From a checkpoint of a small mixture-of-experts model trained on Wikipedia: 13 layers, a variant of Muon for the experts.
Below are experts of layer 10 (counted from 0) of a mixture-of-experts language model. Rows are named router (the router's row for the expert), up (a neuron's input weights, with its number) and show model dimensions 0-255. Each number is 50 + 15 x the weight over its row's rms, rounded and kept within 0 to 99.
Before each expert's rows: a language model's description of what the expert responds to. This comes from a sample of Wikipedia text that the model never trained on.

# expert 11
Description: Personal name pieces. English first names and the first pieces of surnames in tables and text, e.g. William, David, Eck(ersley), Bog(le).
router:69 35 51 56 18 41 48 47 65 47 29 76 65 23 48 30 43 36 56 63 35 59 65 48 68 68 73 63 54 23 79 25 39 42 76 55 60 53 54 60 46 28 71 68 55 49 52 30 17 72 51 41 56 29 45 22 80 36 64 46 58 48 67 43 39 48 56 47 43 40 36 59 37 36 58 39 42 57 27 58 63 72 64 75 56 61 35 54 51 63 62 60 16 50 45 33 44 37 70 49 53 53 68 70 33 46 49 69 41 43 32 26 51 74 29 51 46 20 28 22 30 48 55 47 42 44 35 30 36 22 67 52 44 67 30 39 58 43 57 33 51 25 45 63 69 60 55 69 66 25 42 58 66 36 67 69 41 52 56 28 51 44 43 27 40 42 45 30 48 50 40 40 61 54 39 50 47 17 40 46 66 48 65 67 49 54 32 36 17 42 35 65 76 42 53 64 59 54 54 39 42 65 66 27 44 27 53 37 43 38 66 63 24 53 79 21 74 20 49 56 31 52 64 51 38 47 34 42 23 22 47 51 61 38 37 71 62 58 70 64 40 52 65 63 72 51 62 70 46 78 57 76 65 72 51 51
up0:46 37 42 70 73 46 38 54 33 15 72 53 59 52 45 33 57 68 66 74 72 40 52 26 51 43 42 50 60 82 60 29 33 35 62 48 60 63 59 47 61 49 67 18 54 46 57 17 36 45 66 38 57 48 48 46 37 70 51 45 68 44 35 59 63 27 50 56 35 85 65 43 31 48 52 73 65 21 17 44 21 72 62 52 67 47 52 50 57 39 71 62 76 44 23 55 53 67 32 30 33 43 65 47 79 57 32 47 76 34 20 60 41 57 42 66 55 44 80 54 62 71 68 51 53 44 18 53 72 48 51 74 49 49 50 56 83 24 83 39 58 62 49 45 26 69 60 47 47 57 93 32 43 48 57 45 47 66 49 60 50 69 65 51 26 26 52 35 56 59 54 36 67 64 26 47 52 72 48 50 49 31 52 20 61 35 59 53 42 53 57 58 47 65 00 46 51 24 29 46 72 45 59 39 45 48 80 53 49 56 20 39 58 43 63 47 54 55 21 38 39 54 55 60 43 57 43 45 47 52 41 48 52 57 57 53 35 49 47 61 54 57 49 85 69 40 66 66 37 42 27 43 44 52 61 41

# expert 39
Description: Sports and institution terms. Words in names of leagues, competitions, teams and schools, e.g. League, Football, Cup, Championships, Athletics, High (School).
router:06 39 51 42 54 46 57 28 73 65 76 26 54 39 47 13 63 45 27 39 45 63 40 26 63 53 56 60 47 53 43 64 45 75 20 73 42 52 66 77 77 37 63 58 63 55 42 55 60 46 49 70 39 50 65 46 80 30 33 33 64 63 74 21 47 36 25 60 77 44 47 34 63 39 18 47 28 32 50 70 66 63 30 70 60 68 43 32 31 47 59 65 48 54 57 62 66 58 55 30 51 45 42 32 51 53 50 41 57 65 64 40 39 69 77 31 45 67 49 48 28 73 45 39 61 40 49 49 45 57 35 47 31 49 63 61 80 46 40 68 39 54 35 44 49 63 60 72 27 32 56 77 36 46 39 22 77 52 76 32 47 33 64 47 70 37 58 39 45 37 60 28 67 35 76 48 78 58 37 22 14 61 64 44 25 44 45 84 35 62 57 50 53 70 48 54 75 47 65 57 38 54 65 47 69 39 51 44 64 33 32 51 60 30 46 48 63 68 52 56 54 39 53 55 70 44 63 47 32 59 27 64 60 55 56 31 39 44 70 65 45 38 63 51 47 41 53 54 36 37 52 73 61 50 15 70
up1:48 73 49 63 36 49 40 71 62 62 27 53 83 52 37 52 33 70 48 53 61 58 44 61 98 54 38 58 56 42 21 44 55 29 47 79 47 51 33 69 44 47 28 40 41 47 66 55 62 78 67 42 42 70 69 47 68 40 24 54 38 69 54 41 61 37 40 34 32 70 56 51 72 49 30 16 49 40 36 66 68 46 51 67 22 56 34 35 62 51 59 37 31 40 40 61 83 61 45 56 37 68 54 55 34 74 19 60 45 74 60 40 59 64 62 48 55 46 55 69 55 44 75 50 72 42 54 53 38 72 51 67 68 65 63 28 34 37 71 79 27 40 52 49 39 61 46 50 55 62 76 53 66 40 57 71 54 66 62 82 50 47 50 50 63 60 29 62 58 54 40 28 42 29 75 54 62 49 54 38 77 50 80 55 52 22 63 23 67 65 42 25 44 45 63 35 73 89 15 47 55 57 68 43 74 48 57 52 21 33 28 37 55 28 65 38 60 59 45 78 60 43 49 72 33 46 40 52 41 49 46 61 79 67 59 41 40 69 40 47 44 42 50 55 68 67 66 50 40 63 38 43 54 68 31 53

# expert 32
Description: Word-opening prefixes. Opening pieces of longer words, often Latin prefixes, before endings like -ing or -ation, such as trans, post, pre, rep, act.
router:66 83 65 54 09 50 58 56 57 33 39 26 78 60 56 44 58 38 40 50 36 41 61 48 26 44 60 38 49 58 38 63 69 34 48 65 54 62 40 51 70 42 34 47 42 50 59 51 68 56 43 60 44 61 36 42 43 51 47 44 33 55 48 68 63 50 26 36 28 48 53 56 33 56 72 38 70 66 73 33 57 42 36 43 75 34 44 63 49 42 65 40 12 36 52 44 52 68 56 34 75 68 21 44 56 31 35 40 34 17 52 59 42 31 62 66 74 19 71 62 58 46 42 63 54 49 58 36 77 43 72 63 58 59 62 48 40 34 56 36 50 62 29 81 60 58 49 25 47 24 29 50 53 54 77 36 68 63 45 65 52 67 76 29 60 45 16 41 50 82 68 35 86 35 42 42 52 49 37 27 61 55 68 73 45 51 44 29 52 34 34 54 47 33 39 36 39 61 67 28 44 68 41 42 40 58 62 50 42 49 32 72 50 56 58 55 45 38 55 50 56 53 53 31 62 72 28 52 58 55 28 36 28 70 50 43 30 76 37 48 65 32 75 65 47 52 75 00 46 59 55 53 58 25 13 42
up1:16 50 53 71 07 70 47 27 60 46 63 39 39 59 52 63 41 51 43 50 30 48 60 57 36 33 49 62 51 35 74 50 79 50 27 57 57 21 43 56 79 50 31 54 35 49 45 63 64 46 02 57 29 43 37 50 36 29 53 62 22 47 56 63 54 57 23 17 44 59 43 30 40 41 64 44 60 76 39 71 44 58 48 54 42 38 45 66 88 51 39 65 35 46 36 58 47 41 60 69 28 45 15 61 43 62 40 80 64 51 57 42 69 67 49 47 59 55 50 30 34 58 43 50 54 72 55 56 60 97 66 40 63 41 73 66 49 52 41 61 21 35 34 79 25 76 38 24 54 39 33 52 55 54 44 61 58 51 40 52 49 32 46 32 55 80 37 45 57 70 41 61 54 69 57 53 45 40 65 41 66 66 49 50 47 28 40 48 49 53 55 61 31 50 45 75 80 58 52 48 29 93 50 50 58 63 57 48 33 52 38 28 42 40 64 40 47 65 66 46 52 58 61 50 28 42 43 32 56 39 63 41 54 42 63 84 30 76 34 33 40 62 63 46 51 34 59 55 86 50 51 61 37 82 47 55